Experts of a small language model: 356M tokens.
Below are experts of layer 2 (counted from 0) of a mixture-of-experts language model. Rows are named router (the router's row for the expert), up (a neuron's input weights, with its number) and show model dimensions 0-127. Each number is 128 + 24 x the weight over its row's rms, rounded and kept within 0 to 255.
Before each expert's rows: a language model's description of what the expert responds to. This comes from a sample of Wikipedia text that the model never trained on.

# expert 0
Spaces, commas, dashes, colons and open brackets before numbers, mostly in birth dates, table rows and lists, such as "April 23, 1810".
router [126 165 142 105 117 158 135 136 117 101 128 113 150 149  90 136 151  85 120 142 144  90 113 100 100 129 124  79 170 145 139 135  80 116 140  85  92 148  84 149 113 171 163 101 126 124 123 133 161 107 141 149 147  85 163 138  85 111 117 157 136 135 183 165 127 132 139  96  90  78 126 152  96 133 150 158 113 130 171 110 150 138  98 140 150 104 125 111 107 138 161 118 142 112 131 155 105 131 155  96 131 148 136 120 144 156 135 122 115 140 141 114 146 134 126 117 102 159 164  79 158 115 132 151 136 135 141 165]
up2 [118 101 106 137 123  93 125 155 105 113 149 127  95 170 138 136  78 138  79 123 136 156 121 148  93 108 139 123 136 123 128  92 110 159  81 124 149 125 103 107 158 119 154 113 115 153  90 142 137  73 120  87 122  84 133 144 124 106 165  94 163 176 120 124 128 129 102 115 135 171 192 104 154 139 163 104  83 131 170  94 129 126 127 134 139 140 160 132 129 159 148 110 133 128 120  84 160 154 120 110  98 113 120 145 137 118 144 115 134 154 124 153  98 154 147 142 109 120 129 103 159 118 159 119 161 147 144 157]
up3 [105 125  67 160 119 113 117 155 141 110 102 121  98 147  99 199 109 101 120 152 176 128  95 141 114 142 152  97 141 118 134 127 120 106  90  92 126 104 115 131 189 134 116  86 112 139 137 124 148 141 113 116 124 102 112 103 130 121 146 108 164 110 123 144 122 126 135 122 133 152 125  98 111 120 167 139 175 159 116 130 147 179 105 133 147 144 120  85 148  98 136 149 135 140 104 127 110 153  81 144 159 161 123 133 147 130 113 126 122 164  98 107 123 163 146 124  88 137 112 155 135 180 163 160 138 146 110  88]
up4 [128 123 113 101 151  93 135 130 136 121  85 146 146 120 104 129 106 119 104 102 149 115  97 106  46 133 113  98 150 162 150  96 127 142 157 116 123 148 105 116 135 123 123 139 145 159 119 163 137 149 163 108  91 145 158 120 142 191 148 122 146  96 108 139 124 140 134 104 118 105 100 109 122 150 146 125 154 118 103 176 121 144 105 117 134 144 150 169 104 158 145 134 138  99  90 105 132 120 126 151 154 154 102 163 163  96 136 167 132 110 133 140  85 126 133 134 136 124 127 170  99 198 110 161  93 101 134 120]
up5 [137 144 114 157 138 137 135 147 121 132 130 116 120 109 129 135 121  81 100 107 102 118 106  97 124 123 141 122 113 126 122 106  92 152 109 138 152 129 130 125 131 152 153 131 166 118 147 175 118 161 125  91 113 134 165 144 124 179 148 129 109 135 132  99  88 135 129 143  73 132 119 162 102 127 135  78 167  83 116 128 150 163 112 167 119 110 146 109  99 149 126 126  79 132 135  93 128 144 126 130 117 133 137 174 141 126 157 156  95 214 119  70 134 136 134 136 144  88 121  94 106 126  93 103 116 156 169 113]
up6 [123 134 100 132 103 103 162  62 135 101 107 103 134 147 113 143 105 143 152 131  96 143 113 128 124 129 118 129 156 141 163  97  88 147  92 140 155  61 130 119 150 165 114 115 155 148  98 126 163  55 129 108 134 114 152 131 155 126  87 148 133 146  94 130  86 171 116 137 125 116 145 154  87 151 143 143 165 115 120 114 133  94 108 139 140 124 162 168 136 123 144  97 144 140 107  99 105 137 104 122 144 123 132 112 162 157 155 127 143 113 128 112 164  96 157 125 130 119  97 140 163 127 133 167 126 171 157 121]
up7 [142 114 112 132 135 125 102 122 121 115 147  97 156 130 121 133 117 141 119 119 139 133 108 136 157 136 115 162 108 149 116 159  77 155 159 140 126 124  83  97 156 124 147 108 152 187 117 135 157  76 103 169 120 128 114 108 102 101 133 112 121 137 124  96 111 127 147 127 103 122 132  90 138 104 122 135 140 134 140  92 131 126 114 195 120 129 153 154 134 124 163  78 141  88 148 142  82 164 113 107 146 123 202 168  98 113 158 122 145 168 107 121 112 136 141 124 170 159 139 131 118 117 127 164  73 121  99 128]
up8 [145 145 126 132 138  91 112 125 136 122 137 148 128 145 133 120 159 119 126 157 112 139 185 104  97 147  97 134 112 135 135 131 119  93 101 116 104 104 106 142 133 126 113 121 143 121  92 107 114 144  87 104 103  98 129 128 120 156 179 153 145 189 147  99 114 101 174 134 128 137 197 117 102 116 176 158 142 127 102 145 120 144 119 147 113 125 109 140 133 104 148  94  91 111 172 168 134 118  73 141 136 169 148 150 139 160 110 135  92 149 102 143 137 100 112 179 158 115 106 148 105  87 137 129 122  91 110 128]
up9 [118 159 134  88 122 152 153 132  99 122 143 141 155  80 121 131 106  88 135 121 119 122 120 103  99  90 138  57 114 119 139 136 164 113 116 155 161 123 160  87 137 123 139 135 153 125 120 129 139 147  97 121 118 125 135 177 134 126 169 111 126  90 164 146  83  94 176 167  93 100 143 106 109 109 108 149 159 123 122 132 151 143 124 120 122 119 174 124 133 129 146 135 135 130 144 143 162 117  93  97 125 153 168 114 118 144 123 148 145 150 169 118  76 122  90 160 162 125 143 153  77 138 140 134  87  99 116 130]

# expert 15
First pieces of longer words after commas, "and", "of", "to", such as col(onisation), resp(onse), ann(iversary), and pronouns like him, them.
router [117 110 123 115 154  61  92 110 133 137 141 133 150 131 131  86 147  96 136 126  88 115 139 161  79 150 104 138  91 138 134 132 154 140 146 150  75 133 143  99 108 160 126 147 121  97 133 113 134 133 144 128 141 115 166 167 132 126 156 124 148 117 138  92 131 146 150 158  90 121 111 142 147  79  82 142 127 100 102 151 101 138 116 122 130 147 122 108 162 132 178  86 154 114 137 122 111 118 155 180 142 121 137  91 131 126 153 132 102 160 125 171 117 181 114 102 144 118 106 119 162 143 161 169 108 111 139  95]
up0 [131 142 111 127 141 119 121 127  98 117  80 167 141 172 139 102  95 119 117 148 107 135 157 144  79 117 148 143 125 110 109 116 149 185 129 106 150 118 105 149 179 140 121 117 124 132 137 116  93  88 118 138 124 117 173 131 132 106 123 167 183 164 118 159 106 110 140 148 125 145 101  74 144 113 101 142 128 122 148 111  80 127 122 113 135 130 164 137 155 119 115  94 129 156 161 127 150 171 138 121 110 152 134 120 107 112  73  95 115 143 169 140 133 137 132 128 116 144 102  93  84 152 129 144  92 117  82 167]
up1 [ 97 176 129 108  89 107 108 137 137 142 114  94 141 147 144 128 121  92 142 114 152 130  77 193  89 113 128 135 128 151 154 135 118 135 126 109 129  98  68 150 132 142 137 121 102 129 137 130  94 146 125 131  99 126 193 116 171 113 135 104 188 125 173 109 118 131 123 154 134 153 130 110 137 124 143 134 144  94 124 125 120 145 123  80 176 128 136  74 124 145 158 146 114 134 161 136 134 116 123 161 125 149 138  90 164 128 132 117 107 110 161 135 100 115 137 117 121 162  71  81 139 154 145 141 143 116 103 128]
up2 [ 96 119 123 168 123 110 110 134 133 122 115 179 102  84 146  99 126 138 113 153 116 110 115 144 109 180 146 166 167 113 125 140 143  96 178 123  99 136 117 150 145 119 152 142 147 139 118  94  96 113 136 119 115 122 133 133 195  96 119 125 149 134 104 116 115 115 124 114 113 147 105 104 153 152 146 147 178 182 131 145 138 107 149  76 122 117 142 107 119 108 136 146 153 135 130 120 134 115 101 143 152 164 112 103 135 111  44  90 103 129 128 121 136 104 131 143  79 163 134 158 133 161 104 131 128 144 137 168]
up3 [156 120  59 125 109 137 119  93 126 121 107 116 120 119 129 123 103 136 102 157 143  83 144 159 113 181 149 106  88 160 181 117 129 122 145 149 173 137 114 132 113 111 104 111  99 134  96  90 123 139 116  98 157 143 139 147 120 167 125  53 157 156 141 148 110  94 163 116 139 162  77 133 128 102 132 108 119 128 118 107 134 151 136 131 179 137 142 143 169 101 116 135 121 130 140 115 131 117  98 156 133 167 144 113 142 133 148 113 124 165 104  90 140 151 122 169 153 139 116 142 111 134 149 114 116 114 122  78]
up4 [131 106 118 131 159 134  99 115  99 122  66  98 133 121 106 174  96 114 136 138 134 110 107 144 128 116  94 123 115 107 194 126 140 126  69 121 115 155 157 104 114 159 110 115 141 167 129 111 130 123 147 137 133 137 172 132 118 115 137 151 141 161 186 110 111 163 158 134 130 132 158  91 126 126  85 144 151 124  76 130 122 124 100 141 130 137 162 130 139 156 157 120 101 144 102 121 154 135 122 181 128  82 159  87 126 106  92 153 144 154 162 115 108 136 145 153 120 135  89 112 100 139 164 105 134 132 149 102]
up5 [ 98 125 132 112 133 181 103 138 159 131  80 182 148 158  62 111 104 100 101 149 129 112 134 146 176 149  90  84 141 109 120 172  90 105 141 129 116 132 114 132 138 107 167 135 129 141 102  99 126 151 142 137 122 110 107 101  92 179 169 108 106 126  91 141 125 122 143 143 119  80 121 127 108 122 156 158 110 164 132 121 124 103 121 142 141 140 194 130 142 129 112 112 108 139 136 158 112 129 133 121 164 129 135 144 131  93 128 114 135 149 138 122 153  89 133 138 120 136  88 166 143 152 109  93 161 115 133 104]
up6 [ 93 136 116 137 122  69 110 134 109 141 109 156 155 153 178 103 132  97 107 152 109 141 106 131 124 129 143 101 128 117  97 154 129 114 173 120 136 144 127 147 120 123 112 117 152 122 109 140 111 138 101 123  77 143 139 125 154 126 152 111 146 118 137 104 119 133 146 145 133 120 116 147  80 124 135 146 190 135 152  84 171 111 157 161 147 143 118 101 152 116 132 203 153 122 148 117  89 108 138 135 147 144 148 127 142  94  81 127  86 130 171 126  93 169 137 179  99 117  87 121  90 145 109 107 121 139 112 146]
up7 [122 125 139 139  88 132 160 117 122 163 142 129 134 136 146  82 120  90 113 140 135 162 127 117 155 128 108 102 172 140 110 106 127  93 130 103 156 134 137 129 149 144 135 145 142  88  96 101 138  89 165 125 149 102 110 127 150 121 158 140 142 151 150 134  95 147 146 153 150 137  92 123 130 107 125 128 186 114 149  97 144 122 133 132 114 121 161 148 149 187 128 116 145 111 106 148 137 148 175 144 155 135 177 144 107  96 124 130 116 136 134 171  98  91  65  92 141 121 117  84 116 167 120 114  99  87  84  97]

# expert 9
Pipe separators between numeric cells in sports and statistics tables, such as " | " after a number, plus ") | " and "% | ".
router [118 131 133 118 153 124 122 121 126 135 164 123 130 133 117 116 152  91 101 135 123 121 153 104  89 147 153 168 151 116 128 132 137 111 187 109 130 142 161 108 150  95 110 107 113 112 140  85 165 147 175 141 149 123 112 135  88  88 186 129  75  77 147 135 127 130  71 113 125 124 120 123 122 134 107 137 145 135 138 104 143 137 104 164 141 169 132 151 153 116  98 147 161 164 147 104 116 108 133 142 155 126  99 185  60 100 135 101 128 146 106 148 132 160 124 114 148 138 143  97 149 112 137 133 153 154  89 139]
up2 [108 119 137 113 149 117 159 122 114  99 118 116  95 164 117 131 107  93 161 126 141 109 151 108 144 145  94 142 113 125 127 119 138 156 104  92 113 107 132 165 162 197  95 144 132 130  69 109 163 121 139 113 147 105 136 145 138 115 148 131 147 124 194 111  98 115 136 170 139 139 116  79 127 125 129 209 190 136  85 112 112 148  94 125 147 132 140 136 124  87 119 160  75 119 100 120 125 135 132 115 147 141 149 135 131 114 141 110 157 162 143 116 134  95 111 176 132 143 140 122 132 142 140 116 124 114 139 133]
up3 [132 120 109 135 131 156  93 118  77 146 102 152 139 106 131 112 110 140 150 128 182  99 123 160 106 157 150 160 101 120 163 140 141 132 138 130 118 105 106  78 169 125 141 150 149 132 167 133 148 108 140  63 137 103 148 157 142 112 114 105 138 116 102 168 118 158 156 144 161 165 101 133  98 129 139 177 135 179 141 112 156 123 105 143 102 128 137 141 122 106 151 119 110 108 133 162  93 131  84  90 153 139 115 127 101 102 136 111 135 128  67 127 120 110 117  90 103 164 135 142 109 153 153 138 124  90 147 145]
up4 [121  87 148 117 123 107 100 125 137 102  75 172  60 153 138 132 120 144 111  79 157 130 127 133  97 104 103 142 134 112 151 145 153 142 124  94 130 101 133 118 178  89 138 111 104 133 115 139 138 134 154 129 174 122 151 137 143 149 140 125 116 103 112 109 127 169 164 133 137 139 107 105 161  99 130 145 165 137 130 117 157 150 120 109 148 149 133 134 146 114 158 148 153 134 116 128 110 130 123 130 154 136 126 142  41  99 115 176 132 104 128 131 137 163 129 146  74 102 112 133 154 139 175  79 126 106 116 104]
up5 [125 124 152 133 131 122 139 143 103 111 142 149 172 172 131 122  97 105 122 153 112 101 116 135  78  97 132 165 147 126 119 134 119 113 139 140 123  95 172  98 150 128  61 135  72 159 145 134 184 129 129 113 101 118 127 131 123 116 132 108 151  99 114 133 135 131 111 181 142  98 142  89 123 165 115 127 160 154 107 137  96 126 129 153 130  80 121 157 114 128  94  99 103  94  87 129 142 118 124 193 149 155 155 155 103 131 135 127 157 139 117 123 112 166 147 143  97 163  94 155 123 122 102 110 137 115 162 144]
up6 [116 115 142 140 118 152 150 100 153 130 164 114 121 127  97 141  97  93 132 101 113 105 125 173 144 114 107 114  98 129 182 166 106 148 134 135 149  92 127 117 143 160  98 172 129 145  97 170 142 122 107 118 124 122 133  50 170  98 190 116 170 125 100 102 134 150 134 142 128 174 138 118 134 150 133 127  92 154  85 106 138 131 128 159 135 142 141 115 143  93 102 104 144 101 121 121  91 144  81 122  98 129 142 136 129 155 121 146 125 158 112 132 118 143 147 153 128 138 107 150  95 100 173 136 116 156 121  94]
up7 [152 144 113  91 100 160  63  97 106  78 124 108 136 159 122 153 131  87 135 156 148  98 118 131 143 162  98  77 126 104 115 154 140 162 108 116 166 118 132 117 150 159 117 150 122 118 137 117 138 113 134 137 133 138 119 103 103 126 110 107 105 171 135 154 133 156  87 170 152 139 152 109 137 131 121 152  97 159 136 118 147 179  94 157 131 133 138 157  97 121  96 135 119 131 114 155 121 144 157  91 161 184  98 111 130 133 119 120 136 122 130 126 148 120 118 132 118 139 152 181 101 167  95 110  87 103 147  97]
up8 [142 144 107 126 128  77  70 103 151  97 133 114 157 127 120 109  92 139 132 108 186 151 160 158 111 139 105 136 117  91 140 155 140 140 157 130 161  86 104 125 104 139 144 140 145 149 110 119 147 122 135 102 131 134 171 165 174 127 115 106 137 119 142  81 103 148 120 123 122 139 104 157 104 118 125 120 132 139 177 146 136 170  95 162 140 152 143 141 123 121 102  96 110 133 142 144 100 155 121 123 148 136 134 157 140  66 124 105 147 134 103 117 176 100 169 112 112  75 125 112 132 117 137  98 137 128  78 100]
up9 [107 136 126 128 112 133 148  89 151 145 123 164 114 126 162 114 132  82 121  95  98 145 145 139 131 104 142 148 105 160 115 108 132 190 141  80 133  86  97  94 171 141  93 131  87 141 130 128 100 132 139 113 103 105 106 148 175 124 130 130 155 154 125 146 100 106 119 143 139 143 104 112 145 141 146 126 143  82 131  97 151  86  85  98 142 153 119 133 144 133 172 163 116 160 131 122 131 109 120 100 123 164 115 108 170 128 139 156 155 106 117  89 144 123 123 181 140 203 117 121 111 126 107 140 112 112 120 134]

# expert 6
Opening pieces of lowercase or capital words after "of", "the", "were", "its", such as v(acant), sp(read), qu(antity), Sp(encer).
router [132 103  93  76 120 103 125 184 147 143 134 126 119 164  73 132 148 136  92 173 104  96 129 125 115 110 136 125 152  80 140 108 141 127 146  92 142 162 125 121  97 102 124 134 134 119 108 108 101 157 147 173 120 150 140  96 120 175 135 146  85 100 122  83 171 157 177 123 133 100 109 139 114 115 105 142 139 141 121  96 132 125 140 135 174 142 122 137 141 145 105 152 170 136 123 138 150 128 139 144 135 155 131 104 105 123 133 101 135 142 142 156  83 168  91 113 131 124 113 159 141  97  83  96 106 152 119 107]
up0 [ 95 122 130 152  93 138 113 155 125 115 107 116 120 133 155 178  88 151  75 131 139 149 129 147 112 160 147 151  79 114 142 145  91 113 129 132  97 148 124 163 143 137 147 124 163 121 106 125 112 127 111 120 121 145 154 133 102 168 133 139 136 112 114 108 125 165 115 131 131 114 154  77 122 114 169 125 175  79  95  84 134 159 125 134 155 127 111 149  90 131 157 104 107  83 130 154 113 156 125 129 107 143 154 103  95 149 164 147 182 135  89 110 125 102 116 182 110 138 138 141 100 132 112 122  83 164 134 114]
up1 [141 135 138 141 111 143 153 111 134 103 125 165 115 133  92 151  94 139 136 107 106 155 128 200 120 113 111 128 184 103 122 124  96 144 119 130 120 136 115 122 121 175 172 125 171 125 134 124 125 128 163 131  95 110 143 136 157 125 156 176 139 123  75  86 145 149 111 151 175 155 143 133 133  92 135 139 137  84 107 106 121  87 106  85 175 109 124 128 148 127 137 135 116 110  93 109 157 140 118 147 113 155 133  98 123  83  91  95 143 121 109 178 111  99 139 178 135 135 106 124 111 106 127 119  97 118 123 145]
up2 [114 126 105 115 124 155 162 138 126  88 143 156 136 151 116 151 114 136 105 101 127 145 107 153  54 125 198 168  85 130 169 161 127  95 111 128 168 104 114 159 146 110 137 108 109 152 101 147 157 116 100 112 132 145 118 123 114 149  83 148 106 158 128 134 138 103 157  98 103 141 147 123 141 131 133 157 123 136  84 113 166 105 119 101 130 140  98 124 128 133 128 108  86 120 157  99 121 150 141 125 167 172 182 118  91 115 163 124 138 101  92 147 107 136 140 120  99 160 132 148 122 118 148 142 151 136  96 146]
up3 [113 132 126 151  87 115 124 151 116 139 120 109 120  93 162 119  77 139 182 103 137 126  74 150 108 136  77 121 146 177 144 138 135 122 116  95 124 125 117 108 105 171 149 104 180 144 145  93  90  82 139 134  97 143 112 131 116 158 132 115 181 124 121 123 142 173 133 121 124 136 118 108 144 113 137 120 160 119  74 134 153 136 108 140 185 138 143 117 113 150 148 121 127 176 138 125  94 157 120 126 133 107 145  77 123 146 117 127 148  89 101 129  91 120 118 155 111 174 133 146 122 118  99 151  98 135 118 123]
up4 [166 146 137 103  92 169 112 133 136 130 136 118  91 144  97 167 122 109 137 102 119 127 117 160  84  87 133 100 136 106 100 104 108 121 100 129 121 138  83 169 103 117 143 161  95 125  68 137 106 118 113 107 142 115 136 135 129 142 163 114 141 161 103  98 122 159 162 157 173  76 148 138 159 141 150 129 142 114 126 115 129 165 149 135 153 110 184 153  71 100 113 121 159 141 117 128 133 119 116 124 134 130 100 100 152 116 132 105 143 135 154 137 157 101 103  97 148  93 132 154  98 182 116 118 110 139 128 124]
up5 [131 128 147 109 123 110 138 153  96 134 125 149 103 134 122 156 123  94 138 153 122 103  87 179 116 154 150 128 147 109 162 104 134 108 123 135 130  91  54 129 112  75 116 130 132 122 119 146 124 127 172 111 118 144 158 142 148 146 114  92  98 155 103 111 121 149 118 136 121  82 139 142 159 161 138 105 157 148 190 173 151 105 112 120 103 120 142 147 164 156 115 158 138 126 131 162 153 112 128 157 116 123 102 104 153  80  79 129  66 138 130 148 113 139 161 146 133 119 103 154 124 162 110  99 136 107 135 109]
up6 [104 111 122 128 144 102 146 102 127  70  88 149 107 140 143 121 111  88 130 126 155 125 130 111 111 132 112 146 153 143 149 134 124 152 100 136 126  86 142 177 160 168  59 123 151 154 151 136 137 133 174 158 143 105 126 123 102 134 142 120 139 131 123  94 101 154 121 155 139  95 113 125 138 104 142 141 138 123 106  66 113 108 136 106 149  79 131 151 193 165 126 138 113 153 110 133 109 138 148 126 165 154 154 128 108  60 122 159 181 123 110 120 109 142 102 138 149 115 128 125 119 152 138 164 115 145 131 110]
up7 [150 139 144 141 113 135 124 149 121 121 135 115 147 202 132 173 160 139  73 123 141 104 107 140 162 136 129 116 154 106 131 130  94 126  97  98 148 112 114 125 128 107 137 126 122 149 125 124 124 120  89 111 142 112 168 152 148 177 153  99 145 147 132 144 108 138 159 136 106  95 125 138 120 112 116  97 155  93  95 134 139 116 159 168 144 132 153 119 136 130  99 147 142 150 119  73 144 164  66  99 127 108 135 118 124 119 157  80 172 158 135 111 112 173 109 104 136 108 127 128  92 143  83 107 132 148 171  93]

# expert 18
Digits and word pieces inside table cells and names, such as 1(994), 2(019), 17, -al- in Žalgiris, -in- in Terminated.
router [118 104 128  71 163 126 129 128 135 112 156 152  86 113 112  97 150 150 136 168 108  93 177 105 118 124 133 138 134 138  61 137 137 106 147 114 115 135 157 148 129 109 140  95 144  94 145 133  86 175 138 145 171 178 134 117 106 137 118 138 111 101 140 132 175 109  74 139 126 112 127 145 144 102  94 140 113 146 104 137 103 128 107 143 119 157 105 129  95 160 126 166 126 140 152 135  85 120 162 109 127  82 110 151  99 137 129 142  97 117 133 169  88 126 100 139 152 116 153 105 134 102 145 152 169 134 114 135]
up2 [124 181 151 122 124 106 119 116 160 133 126 137 108 166 125 115 127 129 122 132 183 151 116 180  92 134 116 175 136 167 132 102 124 147 158 114 143 101 137 106 157  95  94  98 122 122  98 132 116 140 158 138  91 101 146 148 138 113 154 104 121 150 133 104 134 164 165 112 122 152 143 109 123 125 134 106 187  89 139 118 131 154 163  71 101 126 135 125 110 133 124  98 106 162 149 151 105 155 110 135  87 195 131 146 153  78 105 127 120 130 145 109 116 136 132 148 128 117  90 138 101 129 140 108 119 110  85  95]
up3 [117 177 120 136  73 130 130 144 118 137  79 160 157 173 108 170 117  92 128 110 166 148 105 177 134 141 119 148 127 126 129  99 107 122 102 130 144  80 118 153 102 153  87 126 118 155 132 138 119 108 149  94 133 128 136 134 125 179 105 117 140 173 164 111 100 127 151 119 102 184 129 122 118 177 124 100 169 112 138 155 108 124 142 124 131 113 161  89 146 130 145 133 144 157 138 137 131 161 118 101 144 141 134 144 180 131  96 157 126  93 130  89 146 133  95 161 108 110  98 107 120 139  98 119 100 109 136 146]
up4 [155 134 151 152  76 115 157 112 106  93  95 125 119 155 146 150 135 106 140 123 225 136 125 125  89 148 131 134 126 150 171 132  87 151  74 123 141 106 111 112 142 116 100 137 156 129 100 138 121 137 118 101  95  79 146 122 109 156 114 116 151 104 136 133 107 118 179 162 109 147 163 106 149 138 138 105 138 134 129  80  89 126 108 105 114 159 117 108 112 131 128 142 142 129 130 131 153 134  67 122 156 171 111 130 134 164 102 129  96 141 131 133 144 143 122 125 170 140 107 155 134 152 139 104 109 115 107 153]
up5 [150 124 162 134 143  84  88  93 132 119 121 110 130 154 117 172 102  99 149 127 184 153 101 119 153 125  96 110 128 119 154 148 138 127 113  97 151 123 123 142 115 134 113 168 144 151  96 145 145 137  90  89 108 121 173 158 153 187 100 135 108 144 134 108 122 149 104 150 100 140 168 119 136 141 129 133 210 122 112 120 122 161 129 153 123 110 129 122 140 118 111 125 101 170 121 104 170 174 115 151 160 122 160  99 158 127 106 112 103 110 128 132 111 134 100 107  79 117  97 159 115 115 111 149 141 109 120 112]
up6 [ 98 161 139 152  49 119  97 118 122 109 119 136 137 143 175 172 122 111 129 144 157 147 120 164 124 132 136  98 144 186 117 131 161 148 106 114 176 103 102 113 129 123 112 164 106 136 103 142 147 135 114 152 133 124 122 143 120 171 144 120 111  94 119 138  76 126 140 165 161 137 154 132 144 116 104 126 134 143  89 146 117 113 120 109 109 158 101 168  69 150 137  97  87 122 134 107 167 126  97  85 137 144 149 104 126 121 140 132 155 137  77 150 143 109 122 145  96 123 131 122  90 127 132 123  96 101 138 101]
up7 [138 170 120 136 117 148 125 125 111 113 142 195 146 138 118  97 122 158 116  71 177 134 171 163 151 133 123  88  99 106 136  95 134 141 119 109 141 144  94  82  95 126 136 109 122 149 107 118 132 106 119 153 123 160 139 153 121 139 121  92 107 137  92 123 129 150 149 143 143 141 137 109 123 124 115 106 162  96 132  99 155  89 109 130 129 176 158 137 130  98 167 141 144 119 135  96 128 129 136 119 150 172 145 165 159 113 157 181 124 135  97 146 157 143 138 115 119 144  98 134 106 178  94  97 129  89  97 152]
up8 [168 135 118 164  91 111 102 139  92  96 146 123 133 139 123 153  96 128 134 131 140 141 117 122 125  97 115 140 128 109  90 139 133 170 114 150 141 131 130 182 122 105 139 179 136 115 111 119 140  89 140  94  83 127 144 112 168 128  91 132 118 134 131 171 104 140 194 148 125 112 107  73 127 105 143 157 149 107 117 135 177 136 112 128 116 132  85 137 151 161  94 175  78 142 124  96 126 141  76 140 156 132 126 148 161 131 111 103 112 104 122 118 125 152 151 129 112 129  99 145 116  88 124 148 130 148 105  89]
up9 [125 178 133 141 101 122 122 144 151 110  79 128 124 185 134 139 103 130 124 129 166 136 119 160 131  74 134 142  88 121  93 120 125 174  75 137  99  94 108 168 117 119 111 140 164 150  63 165 117 112  83 122 109 131 144 167 124 148 129  97 125 121 135  95  84 156 109  91 147 148 166 104 127 147 119 160 146 164  89 130 159 126 130  95 138 100 154 138 137 113 143 123  87 142 110 137 105 147 116 138 122 129 150 142 138 127 129 120 108 109 105 136 130  91 153 123 130 150 110 159  88 108  94 139 123 122 112 105]

# expert 14
Verb stems after to, was or is in passive or infinitive phrases, such as be, found, used, present, perform-ed, play.
router [177 151 143 129 178 130 164 123 111 153  74 153 136 126 174 113 110 150 175 153 134 117 120 115 111 152 118 131 123 123 118 161 162 153 156 182 130 110  93 102  95 149  70 115 129 101 116 113 147 108 135  90 137  73 135 129 114 115  81 144 138 153 115 147 143 127 138 109 136 127 142 116 152 183 103 159 100 114 109 151 125 119 157  76 158 122 111 107 111 108 121 110 126 138 114 121 109 118 114 140 120 121 128 141 132  83  89 132 132 101 149 118  96 132 148 117 145  95 139 127 120 147 162 163 137  98 174 137]
up0 [142 122 194 111 113 149 112 139 176 148  68 139 109 152 123 138 117 126 118 148 141 136 123 150 128 152 126 103 162  96 119 116 133 128 143 144 121 124 134 155  93 142 144 125 126 128 111 186 155 149 109 123 112 108 132 154 128 138 138 111 139 149 107  71 147 144 100 154 116 145 156 170 159 140 132 117 138  94 136 132 121 111 159 105 121 105 117 110 147 125 156 113 129 151 112 171 148 130 130 105  66 142 113  96 165 141  95  84 132 127 148  71  98 152 163 120  97 141  88 117 100 160 105 132 116  88  90 156]
up1 [134 149 110 147 147  85 114 111 142  98 107 120 110 146 118 127 106 172 125 105 156 160 131 151 174 127 133 108  94 120 107 115 146 117 185 140 112  98 102 110 135  93 116 111 136 126 135 142 142 147  88 156 112 136  74 115 138 137 116 131 136 136 136 128 108 146 151 171 144 151 110 131 136  81 148 109 153  98 129 136 104  97 162 140 105 100  87 142 111 110 136 158  76  81 147 171 114 119 125 165 170 126  81 154 172 146 145 143 129 165 136 184 141 139 125 115 133 127 161 141 143 154 134 149  88  93 119 131]
up2 [139 121 149 155 164 143 121 127 145 138 113 113 102 163 120 150  77 162 110 147 170 111 122 146  83 211 115 147 138 161 213 106 150 155 118 158  99 111 131 142 131 124 104 145 108 124 130 136 113  82 158 134 122 137 107 127 115 138  88 101 138  89  94 119 107 112 135 126 156 151 127 137 144 149 129 173 114 144 140 143 140 130 109  92 121 119 153 121  97 151 117 109 103 120  67 129 110 132 133 160  92 158 135 118 118 146 106 126 152 121  94  82  92  98 109 141 111 119 127 157 113 116 115 144 147 125 121 120]
up3 [122 152 161 123 112 152  86 145 142 102 142  85 148 105  96 159 145 145 106 134 170 129  92 150 119 137  82 132 129 143 135 151 150 109 184  98  98 138 116 104 178 138  74 146 158  94 105 153  86 124 113 138 142 118 145  89 127 151 120 125 107 136 124 120 138 102 156 146 151 148 131 141 108 106 117 122 123 162 125  85 144 108 100 142 135 106 158 142 108 138 159 133 113 150 141 115 150 174 149  53 104 135 124 128 127 132 147 110 184 141 142 105 130 133 112 134 156  96 141 179 108 133 148 129 119 122 108  90]
up4 [145 120 142 125 166  97 143 162 113  78 155 156 123 154 122 157 157 151 128 171 143 132 131 147 165 123 114 124 140  98 126  79  91 131 108  90 141  92  82 109 144 141 104 168 146 108  65 135 141 122 113 115 131 145 168 132 126 119 110 144 138 142 159 104 120 166 153 166 125 143 166 123 142  96 135 102 135 121 108 106  90 126 164 138 117  86 107 112 142  95  91  97 113 107 153  94 138 153 133 142 138 129 155 142  97 141 184 110 139 139 107 110 155 137 107  83 131 158 128 112 130 120 115 103 160 140 162 145]
up5 [154 114 168  83 112 114 131 185 121 165 116 154 151 129 153 156  64 140 153  80 103 102 112 147 160 138  93 126 136 105 149 131 104 128  89 166 113 163 157 157 144 113 176 125 158 102  96  97 142 101 180  77 139 124 123 109 165  85 109 176 136 149  93 122 126 168 138 100 135 161  89 125 117 119 125 122 131 127  89 168 133 117 126 115 114  88 148 125 147 129 128 128 112 133 100 121 133 115 139 132 129 163 121 113 148 113 126 139 133 130 176 103 144 106 140 121 112 121 135 121 123 105 147 126 127 142 101 130]
up6 [136 159 115 128 102 138 142 143 145  92 108 113 126 147 120 108  89 110 119 196 136 142  75 130 147 185 159 145 145 112 179 112 116 128 108 124 111 120 144 158 125 135 150 156 137 136 129 131 123  98 131  99 161 155 134 144 170 141 110 143  90 116 131 142  98  90 141  82 145 132  92 138 150 109 128 148 139 120 133 128 132 141 152 142 132 127  99 115  93  96 123 201 122 118 119 128 149 117  51 173 128 120  80 131 122 111 132 144 121 117 133 138 146 116 160 143  92  75 110 137  91 130 117 145 153 132 138 152]
up7 [ 99 146 132 183 125 137 113 141 130 126 139  91 131 141 107 133 147  92 115  97 107 158 130 100 117 139  66  97 135 127 136 104 133 101  88 114  84 139 145 102 128 177 151 127  87  94 130 105 135 115 118 140 122 135 100 139 147 150 154 114 162 172 122 137 157 157 169 159 111 139 147 152 109  88 122 140 106 126 146 137 153 142 122 138 156 108 123 132 121 172 162 131 173 144  91  82 104 146  86 154 166 111 141 173 113 118 124  78 128 111 159 146 126 121 139 137 112 118 122 136 107 132  66 133 112 156 145 136]